config.yaml
d_model: 192
experts_per_token: 2
balance_loss: 0.00818
tie_embeddings: true
optimizer: "muon"
dataset: "wikipedia_en"
Below are experts of layer 13 (counted from 0) of a mixture-of-experts language model. Rows are named router (the router's row for the expert), gate (a neuron's input weights, with its number), up (a neuron's input weights, with its number), down (a neuron's output weights, with its number) and show model dimensions 96-191. Each number is 128 + 32 x the weight over its row's rms, rounded and kept within 0 to 255.
After each expert's rows: a language model's description of what the expert responds to; "gets" lists some tokens that make up at least twice as much of what it gets as of all text. This comes from a sample of Wikipedia text that the model never trained on. Tokens count by the router's weight.

# expert 50
router [134 125 149 127 136 123 148 174 178  58 103 159 133 128 141 156 146 100 140 113  93 177 198 111 130 118 127 157 124 144  87  92 176  83 141  84 110 123 129  66 127 176 150  98 119 132 125 165 179 150 196 199 171 121 133 166 214 156 123 125 117 181 131 128  97  80 162  85 178 110 126 112 125 122 129 186 121 144 189 125 128 137 116 121  92 122 143 182 168 123  60 129 149 170 173 126]
gate0 [133 125 136 141  79 148 145 134 136 115 148 156 174 144 159 105 113 151 107 152 127 123  65 103 115 144 151 146 127 124 135 133 114  98  76 131 152 123 109  97 129 138  75 127 122 107  99 194 179 132  92 122 125  52 104  95 143  81 122 131 152  98 104 144 103 114 144 144 148 118 147 110 122 169 218 155  91 129  95 178 122 176  96 176 177  84  86 107  74 164 120  66 141 122 157 140]
up0 [153  95 157 101 120  95 144 131 134  98  77 118 213  97 147 122 111 135 152 172 155 121 141 122  93 117 149 133 166 157  95 136 124  81 131 113 110 151 117 115 135 133 189 125 149 124 136 232 122 116 185 101 176 117 179  97 176 142 114 117 159  71 160 191 134 116 113 115 144 185 130 110 155 145 105 118  77 148  70 159 158  77  73 149 200 154 121 121  81 102 172  87 130 165 171 138]
down0 [179 102 101 167  97 136 107 166 107 114  91  95 113 134 139 123 132  85  85 159 104 156 156 101 138  99  76 107 111  77 165  83 144 153 105 125 104 138 151 126 108 157  94 182  96  95 186 126  95 121 135 105 159 125 159 146 136 134 105 159 109 134 126 172  47 114 144 174 126 116 128 118 147 140 115 126 168 142  60 124 128 169 127 139  92 108 139  93 135  57 145  65 152 103 196 157]
Description: Word pieces containing v, p or qu, often after a capital letter, as in Can-v-as, Chap-el, ev, oper, equ.
gets: "v", "ov", " V", "av", "ap", "iv"

# expert 9
router [118 159 173 138 138 127 144 115 139 116 151 137 140 131 136 134 128  85 135 156 115 214 107 134 138 139 132 132 170 143 163 111 112 131 101 151 152 123 120 149 158 181 158 127 164  62 143 186  83  78  99 102 128  82 105  92 108 126 107 185 202 174 219 103 151 158 105 104 127 126 169 206 137 132 208 183 142 112  52 142  76 125  71 115 150 137  99 130 163 133 160 103 114 206 146  89]
gate0 [ 73 149 165 132 123  77 146 101 161 186 116 181  87 147 116 128 158 107 184 145 134 169 183 147  77  93 139 112 111 114 137 121  90 109 154 191 139 144 119 145 152 131 135 153 109  70 170 178 108 142 146 120 109 124 123 137 177 162 125 105 146 126 129 104  75 118 106 126 139 172  96 153 131  80 178 127 155 185 151 161 104 200 156 180 107  73 142 104  99  84 125 126  60 157 111 122]
up0 [ 72 103  66 164 123 190 145 148  99 102 135 117 139  83 145 149 112  90  59 103  80 122 137 125 113 157  79 119  78 164 139 152 125 122 120 150  84 146  99 120 145 116 147 142 200 149 142 117 186 119 142 127 198 134 132 131 103 121 126 137 127 140 103 100 125 137 161 128 122 110 114  56 130 171 146 153 148 118 184 161 182 104 159 110 140 161 165 170 162 107 169 147 205 127 123 160]
down0 [ 86 187 144 153 135 133 128  76 159  86 129  97 163 122 108 116  97 139 147 161 116 169 140 160 120  93 126 151  80 112 172 100 134 113 105  25 113 124  50 139 191 186 132  97 159 179  78 125  99 142 121 151 119 122 169 153 108 113 124  88  59 162 114 143 144 141 146  94 150 138  99 109 134 136 123 218 112 176 163  72 125 124 131 131 119 100  81 167 139 124 161 131 152  57  96 125]
Description: Sentence-initial The, After, However and phrases like that the, of the, after the; also odd pieces like Record-ed, T-ed, season years.
gets: " The", "ed", "The", " the", ", the", " of the"

# expert 3
router [180 123 209 123  65 123  93 153 125 104 112 150 164  48 115 119  90  83  59 121 160 123  98 135 127 182  87 149 122 137 107 167 152 118 102 103 145 159 134 111 105 139 130  83 130 133  99 105  98 190  95 157  93 154 108 124  73  93 129  89 149 110 153 108 172  61 157 125 119  62 130  67 103 132 100 141 156 167 124 124 125 188 149 149  89 153  82  73 166 191 118 130 163 186 141 139]
gate0 [ 93 119 158 153  83  87 167 147 109 133 149 122 152 180  99  89 119 121 165 163 124 121 132 168 148  53 126 135 137 104 100 126 108 155  68 114 125 139 105 132 137 111 129 160 131 131 149  87  72 125 178  74 114 160 198  90 154 134 128  79 102 139  91  96 176 104 114 160 131 144 127 139 154 162 138  60  82 130  59 168 133 135 115 153  92 134 201 203 125 151 126  88 162 127 112 135]
up0 [147 136 126 113 158 141  96 120 164 162 127 128 112 202 151 113 181 190  86 124 111 117 128 143 176  96  55 104 182 169  86  99 123 131 126 150 151 101 111 114 171  86 171 148  89 151 134 106 183 128 136 122  98 129 187 149  67 156  68  95 146 125 180 105  90 109 172 176  89 121 125 149 159 133 117 203 168 128 143 154 151  80 110 162 230 159  79 168 141 122 107 103 130 132 112 186]
down0 [178 205 125 134 113 150 181 131  74  74 203  66 125 153  96  99 101 146 103 103 142 176  44 137 128 130 117 147  95 128 121  96 114 184 126  96 121 121 130  92 166 136 190  74 172 131 119  86 119 153 100 111 119 116 152 137 186  43 134 108 100 116  98  88 145 177 164 147 148 120 169 138 170 156 103 127  78  85 149 192 181 165 138  99 155 156 103  95  78  96 130 148 109 128 160  97]
Description: Periods, dashes, slashes and linking words like as, from, into, via, served as, typical of route descriptions, infobox bullets and coordinates.
gets: ".", " as", " /", " –", " -", " under"

# expert 13
router [188 103 128 105 186 141 101 119 199 126 183 124  86 111 184 103 138 169 207 131 127 170 125  69 176  90 137 194 139 112 147 116 174  97 127 125 156 119 141 129 128 159 144  74  49 140  92 133 107 134 103 197 119 110 154 127 133 111 136 123 102 171 107 131  86 113 132 163  72 160  86 148  99  85 115 146  87 103 156 127  82  94 122 135 163 153 145 114  38 113 158 119  97 140 107 131]
gate0 [133 105 106  86 163 146 130  77 131 100  91 116 122 171 127  82 155  96 131  87 134 109 154 112 147 132 100 100 181 147 109 204 111 133 149  71 145 163  95 116 148 123 148 135  97 111 175 111 169 108 115 158  68  81  95 179 129 160  99 110  78 174 122 134  94 149 144 105  88 119 128 104 126 108 103 169  78  89 122 108 132  77 169 141  90 101 111 126  59 164 110  82 160 117 150 230]
up0 [152 130 116  91 131 122 151 170 123 137  97  89 161 144 122 113  99 154 171 122 105 113  91 122  94 145 122 101 132 195 134 153 120 139 199  89  74 110 116 103 129 121 138 162 144 216 148 190 119 140 172 102 129 120  96  78 115 109 193  76 125 146 137  50 146 132 157 157 134 130 125 131 179 127 105 115 132  91  82 103 140  83 143 132 186 133 126 178 125  92 182  89 115 162  53  90]
down0 [147 106 155 102  63 135 156 106 100 111 115 152 194 127 110 124 142 156  90  97 132 178 125 103 138  79 180 112 113 210 158 124 133 141 193 172  88 159 164 112 134 108 101 133 156 155  81 111  80  77 151 135 179 145 137  77 134 152  83 113 162 148 130  87 131 143 136 133 177 134 147 149 118 152  84 161 174 130 101 110 115 131 109 145 137 129 162 157 120  98  90 178  92 111  94 122]
Description: Short word-start or mid-word pieces such as che in checkpoint, chess and checked, plus accented letters (ü, ä, é) in foreign names.
gets: "ro", "he", " E", "ou", " She", "á"

# expert 29
router [119 201 119 111 139  97 166 108 113  84 140 138 177 125 113  69 143 192 156 128 149 105 126  94 103 170 136 123 129 145 144 112 155 122 131 206 102 160 173  71  88 191 136 144  81 137 172 110 136 135  78 184  78  91 134 148 190 154 144 121 114 161 133 143 144 106 130 130  93 137 133  84 158 123 116 175 121 125 128 135 105 140 121 106 177  95  98  88 165 100 101 133 155  80 152 114]
gate0 [151 126 100 167 116 110  72  73 140 136 127 150 141  72 137 113 129 155  45 110  91 110 190 130 117 157 117 108 136 135  59 129 123 204 113 143 154 133 116 164 176 165 103 129 110 139 118 135 138 131 203 112  81 121 111 130  98 158 121  97 165  88 174 162 141 154 122 166 158 124  92 129  66 155 144  82 125 119 102 133 132 139  87 171 131 117 150 124 128 126 109 154 139 133  73 188]
up0 [160 115 147 142 129 149 143 111  81 135  99 104 194 135 107 132 118 142  85 171 149  95 157 123 107 117 132 124 121 147 174 147  94 126 159 118  86 110 195 118 147  82 137 113 152 138 126  93 156 112 128 143  62 171 133 148 157 117  99 153 182 117 152 104 136  56 105 157 165 146 113 133 141 178 132 133 132 179  89 115 115  39 134  31 100 165 153 127 118 207 120 114 136 152 138 142]
down0 [101 126 167 151 120 181 101 167 150 108 156 161 140 224 119 118  97 118 124  68 136 140 131 156 132  89  75 107 125 117  24 125 189  75 151 143 136 114  61 115 145  93 127 137 130  63 130 126 114 125 146 137 105 151 152 111 101  92 140 134 163  84 132 153 127  85 132 138 149  97 186 162 141 121 130 135 128 120  77 178 167 116  96 134 102 171 144 114 139 119 115  79  91  89 161 248]
Description: Single line breaks ending infobox fields, list items and table rows, as in "Ambulance: Yorkshire", "First flight: 1913", before the next "- Field:" or "|".
gets: "\n", "\n\n", "| ", "|---|---|---|---", "Personal information", " UTC"

# expert 36
router [137 130 158 185 145 163 184 135 118 139 137 179  94 118 150 171 136 146 170 140 114 157 133 162  93 104 114 175  82 152 128  43 121 112 128 127 136 128 142  85 130 102 132  78 164 151 159 185 134 131 110 141 153 153  97  75 102 121  86  99  86 150 116 114  70 132 104  70 145 112 143  95  73  81 184  98 111  83  89 152 124 116  93 159 120 132 145 139 106 112 153 148 150 121 152 139]
gate0 [ 57  76 136 125  98 135 130 134 137 105 115 113 137 141 105 106 108 175 132 109 159 159 140 120 112 119 124  63 101  71 171 114  64 120 183 141 126 157 107 150  75  62 176 159 154 117 109 164 198 182 147 115 121  93 140 138 174 166 108 124 100 151 153 122 154 126  93 136 143 132  85 182 133 124 142 166 106 149  98 137 144 142 145 122 137  98  86 194  94  80 184 184 149 134 129 147]
up0 [ 67 102  94 147 165 113  94 153 108 144 163  87 173 134 119 115 131 118 138 102 110 118 152 139  94 148  46  83 117  77 102 156 123  77 142 225 140 109 122 111 132  80 169 126 150 137  88 136 190 159  93 134 115 120  93  93 117 134 130  97 120 140 101 135 159  95  51 145 105 116 126 185  62 105 178 123 165  76 111 165 163 151 128  63 131 126 100 107 133 134 177 148  85  82  88 167]
down0 [150 119 157 145 109 134 129 135 168 143 166 125 135  83 137 103  64 134  97 103 166 112 169  82 124  99 130 172 130 166 148 143 185 119 151 150 121 104  59 186 202 130 101 203 143 170 130  87 125  99 171 117 108 138 126 138 135 129 175 112 152 124  91 149 179 133 129 148 149  86 131 130 145 176 125 121 129  73 116 120 172 112 198 164 130 113 132  73 128 149 138 133 104 203 100 119]
Description: Pieces with a vowel plus m, l or d in place names and words, such as New Am(sterdam), Mad(ras), Ecu(ad)or, f(am)ine.
gets: "am", " Al", "ad", "al", "om", " Am"

# expert 48
router [163 133 129 113 148 100 120 163 116 147 121 127 115 156 176 113 103 131 136 160 162 105  45 122 146 118 110 155 125 143 193 135 101  64 134 132 129  76 167 112 110 145 141 182  99  84 114 119 108 181  70 139 134 148 101 145 112 123 169 125 120  81 141 120 150 130 154 171 128  53  99  51 153  77 202 131  82 143  76  92 123 144  86 118 124  83 143 127 132 131 156 183 190  90 170 140]
gate0 [164 201  96 137 106 127 131  88  96 140 124 184 193 109 108  92 146 142 167 102 119 120 132 128 173 129 106 188 189 133 117  83 129 103 139 135  48 124 121 148 111  72 106 152 144 156 148 126 173 123  87 104 127 135  23 136 121 170 122 166 119 127  90 150 117 168 147 166  72  86 166 116 155 171 118 118 137 177  89 220 163 119 133 146 111 132  92 113 132 145 196 104 174 119 141 143]
up0 [155  87 118 126 148 120 145 121 120 132 130 134 142 126  87 146  87 135  91 168 180 134  84 109  80 131 155 102  65 115 103 173 185 154  74 123 160 160 139 141 116 104 166  70  70 138 135 126 170  90 131 143 181 173 144 132 106 115 117  86 118 166 119 173  63 132  89 122  85 133 183 133  92 137 168 123 109 153 109  88 128 142 126 155 157  92  81  94 129 117 171 141 135  99  96  64]
down0 [ 85  96 118 108 131 116 111 159 136 103 126  80  97 157 136 176 155  93 130 149 144 106 123 187  89 137 157 123 116 139 134 122  94 102 151 182 157 197 127 138 105 172 129 138 116  85  93 103 150 124 150 145 108 122 116 132  76 134  96  92 133 141 217 160 123  77 131  56 165 132 110  69 130  88 116  70 156  89 154 109 179 131 144 136 120 183 141 123 119 210 109 111 129 154 114 109]
Description: The article "a", often joined to a preceding word as in is a, of a, in a, plus words starting with a, like a(quifers).
gets: " a", " A", ", a", " as a", " is a", " of a"

# expert 18
router [107 127 109  74 195 152 147 102 136 107 204 155 117 148 128 192 112 138 151  90  97 123 172 116 131 114 115 163  90 103  65 137 177 141 133 149  88 170 140 132 118 125  89  89 130 185 142 166 153 101 111 163  96 105 158  79 114 141 104 163 108 176 164 132 144 115 110 162 135 146  79 182  94 126 163 193 123 171 130 149 168  68 123  95 114 147 127 171 108 108 200 156 116  80 112 147]
gate0 [151 129 144 132 118 165 112  96  95 121 149 227 159 125 107 111 131 122 129 131 130 132 121 106  73 133  66  90 108 135  72 112 128 144  78  64 168 145 114  95 112  79 158 164 139 113 138 136 146 125 153 154 139  95 128  57  71 106 142 139 130 133 106 136  94 129  90 187 119  87 155 149 173 139 155 139 164  64 125 164  71 140 100 138 172 125  71 113 113 107 218  88 138 129 120 165]
up0 [147 129 153 144 143  92 151 151 152 133  94 127 172 203 108 128 128 153 110 111 161 111 147 152 178 139 110  99  98 114 142 150 141 116 163 126  82  79 152 173 114 186 108  68 140 117 125 151 154 129  92  97 113 128 112 120 206 144 191 156 108 148 114 104 139 138 111 121 108 147 173 102 143 147  60 140 164 124 163 116 183  82 100 115 133  69  94 164 154 166  70 182 100 118 141  70]
down0 [127 117  78 164 137 120  88 100  93 122 155 200 165 109 166  84 172 143 140 131 166 111 131 187 123 137 127 127 120 154 139 134  71 174 108 179 197 127 167 159 168 129  88 169 117 117 129  89 102 103 115 142  75  82  93 158 173 160 130 119 153 145 123 103  88 156 142  67  99  43 195  57 113 157 128 205 109 169 108 126 114  86 116 124 139 102 144 124  97 118  87 141 154 127 137  85]
Description: Middle word pieces with a vowel plus b, g, k, or doubled consonants, often in foreign names, such as Mississipp(i), G(ab)on, m(ang)a.
gets: "ab", "ak", "b", "ag", "ang", "ok"

# expert 14
router [180 167 110  88 127 168  99  68 117  96  81 193 146  89 137 124 120 125 101 156 164  74 174 132 106 134  80 162 119 180 135  69 130 113  94 146 102 136 154 165 109 126  72 143 133 139 133 140 136 143  85 105 161 122 131 154 177 149 150 148 208  71 102 126 168 103 106 136 153 119 110  85 177 114 149 157  53 177 117 129 172  99 169 118 143 166 190 137 144 176  77 126 127 168  62 143]
gate0 [ 90 140   0 120 103 142 130  96 152 156 155 138 118 150 124 121  93 145 113 193 141 128 107 136 107  75 112 115 135 108 142 142  78 124 128 174 109 176  88 137 104 146 103  93 156  98  73 157  94 151  99  86 150  80 178 129  93 141 134 130 143 168 132 179 145 121  76 100 160 109 115 115 109 162 138 159  86 124 127 114 125  42 150 176 132 112 139 147 125 126 135 152 101  58 109 112]
up0 [ 31 161 214 120 116 112 130  56 127 104 111 129 127 139 147  93 134 110 101 170 131 132 132 129 145 158  91 102 145 122 100 104 182 201 144  91 147 121 102 149 138  95  96 130 105 147 148 140 164 129 106 158 106 110  90 117  89  88 133 141  44  96 152 105  96 133 123 183 139  89 132 159 140 125 158 118 122 157 133 125 163 182 123  96 176 156 149 146 162  81 128 132 157 174 125 168]
down0 [112 164 129 124 172 160 131 160 123 137 149 157  81 139  60 120 130 152 150 103  50 180 150  89 144 116 122 119 122  82 150 153  68 129 182  94 137 144 150 115 167 116 186 171  55 109 125 142 163 152 146 104  84 186 161 109 116 140 109  94 117 162 141 163 187 126 148 118 204 158 105 107 103 102 170  85 154 133 122 126 152 132 119  85 129 164 146 107 125  85 118 125 142  91 162 160]
Description: Word-initial pieces beginning with c or C, including Latin prefix stems such as rec, cont, acc, exc, -c.
gets: " C", " c", " T", "c", "C", " | C"

# expert 33
router [114 117  68 116 124  98 142 132 151 162 133 119  82 136  98 153 153 150 107 148 138 111 107 134 199 163 121  62 140 110 151 130 112 162 134 139 167 138 126 125 149  71  72  97 166 134 132 128 163 130 114 100 123 115  85 136 139 139 166 173  87  96  95 132  88 102 111 144 105  71 139 141  81 160  85  88 202 175 175 110 130 106 156 117 149 129 103 138  97 169 123 114 139 143 114 157]
gate0 [128 107 183 139 113 198  73 125 104 200 129 116 124 123 152 120 126 113 137  83  80 141 190 110 119 144 162  91 154 217 177 140 107 138 162 126 193 147 123 101 175 122 143 128 132 184 202  94 119  82 160  68 108 145  92 146 146 100 106 119 128 185 165 168 122 183 168 139 108 143  94 119 162 130 116  92 129 121 130 139 115 146 110 138 106  67 166 135  88 136  95 182 142 150  94 105]
up0 [203 136  58  80 173 153 116 128 117 151 125 114  43 133 139 130 183 164  93  71 108 136  75 174  95 137 173 110  93  68 161 113 145 136 149  99  74 115 146 141 107 105 108 140 130 172 147 184 156 124  60  87 155 118  94  87 157 135  75 129  67  42 164  81 146 104  75 176  84 114 143 107  68 131 102 138 127 210 159  99 173 114 115 132 114 128 117 147  97 146  84 114  85  88 103 180]
down0 [109  97 148 106 113 146  84 106 108  72  93 102 153 124  65 154 111  66 153 120  93 140 122 133 110 191  77 190 148  86 118 110 128  72 129  92  91  87  91 135 122 184  92  72  93 110 140 136  83 143 116 102 129 143 133 134  89 167 157 123  45 107 119 128  92 156 154 172 138 126 105 172 107 125 147 100  80  50  80 187 102 140 112 190  93 147 108 173 168 127 112 144 176  64 124  98]
Description: Plural noun endings and group nouns (soldiers, members, days, officers) plus would, could, they, often after numbers like two, several.
gets: "s", "ers", "es", " would", "ions", "ations"

# expert 30
router [126 129 125 145  92 164 188 163 150 132  72 136 111 171 176 160  72  71 149 139  98 125 156 137 133 100 102 154  72  86 116 131 121 178  82 131 118 101 123 113 115  71 143 101 165 123 103 119 125 168  25 127 151 191 108 183  83 118 116 154 107 102 213 145 129 101  98 147 131  98 140 108 129 118 102 116 122 156 160 100 177 142  75 116 125 181 149 147 129  93 122 182 117  70 184 170]
gate0 [155 103 113  80 162 125 150 214 115 113 132 134 133 151 175 104  63 105 142  71  99 110 153 140 110 109 118  91  87  98 152 113 105 142 119  80  73 139  88 106 127  77 117 137 129 116  92  86 149 151  86 106 131 111 110 163 172 118 100 115 126 106 136 158 122 160 146 125 115  24 153 139  71 168 146 171 118 121 149 118 174 183 111 121 163 109  83  59 157  86 159 141 101 135 123  76]
up0 [111 139 151 119  87 132 119 101 145 148 106  96  76 175 116 128 139 208 167 144 127 193 133 103 158 138 113  87 149 107 148 117 169 102  58 152 110 144 149 189  84 176 154 138 134  72 127  99 151 111 178 140  92 157 153 136  81  94  45 121 130 143 139 144 117 141  89 153 151 118 178 115 161 156  44 142 114 150 137 156 171 110 146 129 180 138 191 142 128 135 143 128 193  96  41 122]
down0 [ 97 112 152 104 104  56  93 132 162 110  98 131 132 127  94 125 158 129  99 130 113 101 103 166 130 100 105 131 150 109 110 102 191 229 112 164 185 118  92 134 155 106 133  89  83 111  98 106 116 112  90 105 168  73 122 139 136 160  89 152  87 160 138 176 136 113  94 106 121  99 105 121  95 162  69  64 141 181  90 131 182 114  95 139 111  97 129 162 147 147 182 108 111 141 131 132]
Description: Lowercase first pieces of verbs and nouns beginning with s, l or consonant clusters, such as s(aved), s(ank), res, pl, sl.
gets: " s", " S", " l", "S", " | S", " res"

# expert 57
router [ 91 164 112  96 141 125 124 190 158 138  70 104 184 146 122 100 121 160 104 132 120 140 103 166  86 116 178 141  92 155 153 122 168 147 146 118  91 146 120 102 146 125 114  95 136 119 101 160 128 159 118 102 153 157  70 141 121 167 158 157 141 154 105 101 209 158  69 156 120 105  87 111 122 149  91  76 200 178 172 104 130  71 126 125 187  79 128 101 109 118  98 128 111 131 110 178]
gate0 [160 132  89 114 140 149 137 172 171 143  72 118  95  97  98 113 113 144 148 120  84 151 173 141 121 117 144 150 171 123  91 140  63  92  85 128 120 104 107  95 109 156 121  49 133 119 120 127 165 128 181 163 150  73 102 156  72 154 139 131 121 129 126  76 128  47  95  43 175 130  91 168 110 146 120  92 191 179 117 180 187 104 100 102 130 128 119  63 133 131 106  20 123 114  99 158]
up0 [ 97  95 131  48 145 149 105 111 122 165 120 120 127 133 109 133 153 130 125 147  79 181 149 126  94 127 117 131 139  99 128 151 108 113 145  79 139  72 144  78 122 170 100 139 113 111 103 176 103 120 143  96 143 117 124 106 102 100 192 124 132 156  76 116 148 109 146 145 131 170 146 155  84 157 185 182 128 120 176 149 143 152 102 137 129 151  90 134 104 149 151 148 117 131 146 133]
down0 [152 146 143 108 124  95 124 168 110  61  71  93  96  97 109 122  82 140 191  98 145 122 143  67 145 182 101 101 148  95 144 131 136 115 108 118  91 117   0 115 110 165 141 128  70 153  74 152 141 143 145 124 117 166 126 117 124 155 168 114  89 138 123 119  75 186 140 146 114  52  71 102 120 117  96  98  76 169 122 133 119 120 159 145 117 108  91  96 179  69 111 136 181 123  87 126]
Description: Forms of be and have (was, is, were, has been, to be, can be), especially % were in census household statistics.
gets: " was", " is", " were", " are", " had", " has"

# expert 2
router [148 129 165  59 130 139 131 148 168 129 148 140 166 160 131  65 121 114  76 104  76 166 118 131 181 150 135  67 136 161 113 164  48 172 101 104 173 137 136 141 121 128 128 120 146  99 112 168  89 125 151  85 126  54 127 153 135 105 106  95 122  87 118 152 134 168  78 103 108 144 163 129 147 116 134  89  38 151  96 118 133 156 112 120 130 145 142 115 105 130 124 113 104 165 113 111]
gate0 [120  98 160 103 145 133 137 108 161 148  95 163 135  91 120 148 130 110 117 139 125 157 141 174 110 110 163 125 101 161  97  92 105 109 149 147 126  76 114 161  89 117 174 130  94 133 184 147 173  87  98 134  70  82 138 113 114 212 100  92  71 101 101  98 159 142 112 135 118 122  94 134 120  90 102 126 112 112  84  93  55  98 190 119  57 179 161 109 162 175  83 102 130  50  97 153]
up0 [116 108 107 132 120 116 126 173 127 144 120 121 148 139  99 145 108 118  93 193  60 139 104  98 100 146 163 161 143 128  62  96 102 133 111 104 118 171 132 151 120 126 121  56 159 143 135 107 158 153 108 152  76 158  76 103 118 165 173 155  61 109 136  75 135 160 137 128 124  92 132 110  89 116 157 151 166 197 108 133 167  72 111 153 155 101  85 157 150  95 127 193 141  97 101 146]
down0 [155 154 127  91  55 112 133  71  80  74 173  83 109 126  98  95 113 132 176 107 148 120 138 141 120 145 105 144 136  82 197 105  95 116 110 122 162 161  81 129 139 115 172 122 132 133  85 124 146 148 192 132 127 103 166  78 135 126 137 181 167 206 154 123 129  54  78 171 147 144  41 102 101 153 130  97 119 134 148 119 111 148 115 143 105 160 151 141 155 103 191 111 125 181 100 110]
Description: Tokens for "the" and merged preposition-plus-the pieces in running prose, such as of the, to the, at the, with the.
gets: " the", " of the", " in the", " The", " to the", ", the"

# expert 58
router [158 172  83 136 132  94 111 100 143 202 161  58  95 135 186 120 123 146  99 131 166 110  98 104 176 190  92  94 180 142 189 124 101 176 128  72 112 154 140  86  77 123 144 159  87 205 145  73 122 114 131 102 116 140 145 101 149 111 120 110 124 147 108 169 111 148 154 128  79 121 120  93 126 125 158 127 115 149 187 140 129 140  99  88 105  91 140 147 154  92 132  91  81 215 136 167]
gate0 [142 141 115 111 146 122 147 107 130 129 216 105 173 147 113 102 144 152 124 121 137 149 133 101 142  94 147 114 128 121 124  92 171 187  97 133 131 112  77 107 105 108 114 188 178 164  96 112  79  61 179  72 120 116 155 119 108 117 159 103 173 149 158 142 137 131 154 197  81 181 164 168 145 116 145 101 116 130 171 164 155 135 144 142 117  64 106 116 128 116 108 137  77 174  78 151]
up0 [ 94 128 152  96 127 178 170 101 128 165 199 136 104 118 147  96  68 122 153 132 134 150 127 131 181 127 143 122  92 155 125 132 167 128 133 122 112 168 140 125 129 132 104 145 147 155 112 145  89 137 141  78 105 105 146 126 146 124 162 160 159 123 133 142 113 154 128 158 121 146  93 177 101 113 106 123 145 144  90 119 188 167 144 110 143 104 125  85 122 112 126 107 141 135  96 135]
down0 [124 132 129  67 136 111 162 122 122  92 134 158 167  90 166 121 143 151 148 122 212 113 129  89 153 179  86 163 133 167 128 114 143 149 135 139 116  83 167  69 114 202 165 117 136 121 154  42 145 103 141 157 143 136 202 136 218 150 115 109 190 143 110 122 148 121  99 180 111 151 172 133 157 214 125 187 136 164 150  88 116 127 160 167 144 103 128 185 138 115 163  84 125 133 135 217]
Description: Determiners, numerals and quantifiers opening a noun phrase, often after in or for, such as many, some, each, same, two.
gets: " that", " two", " one", " this", " all", " three"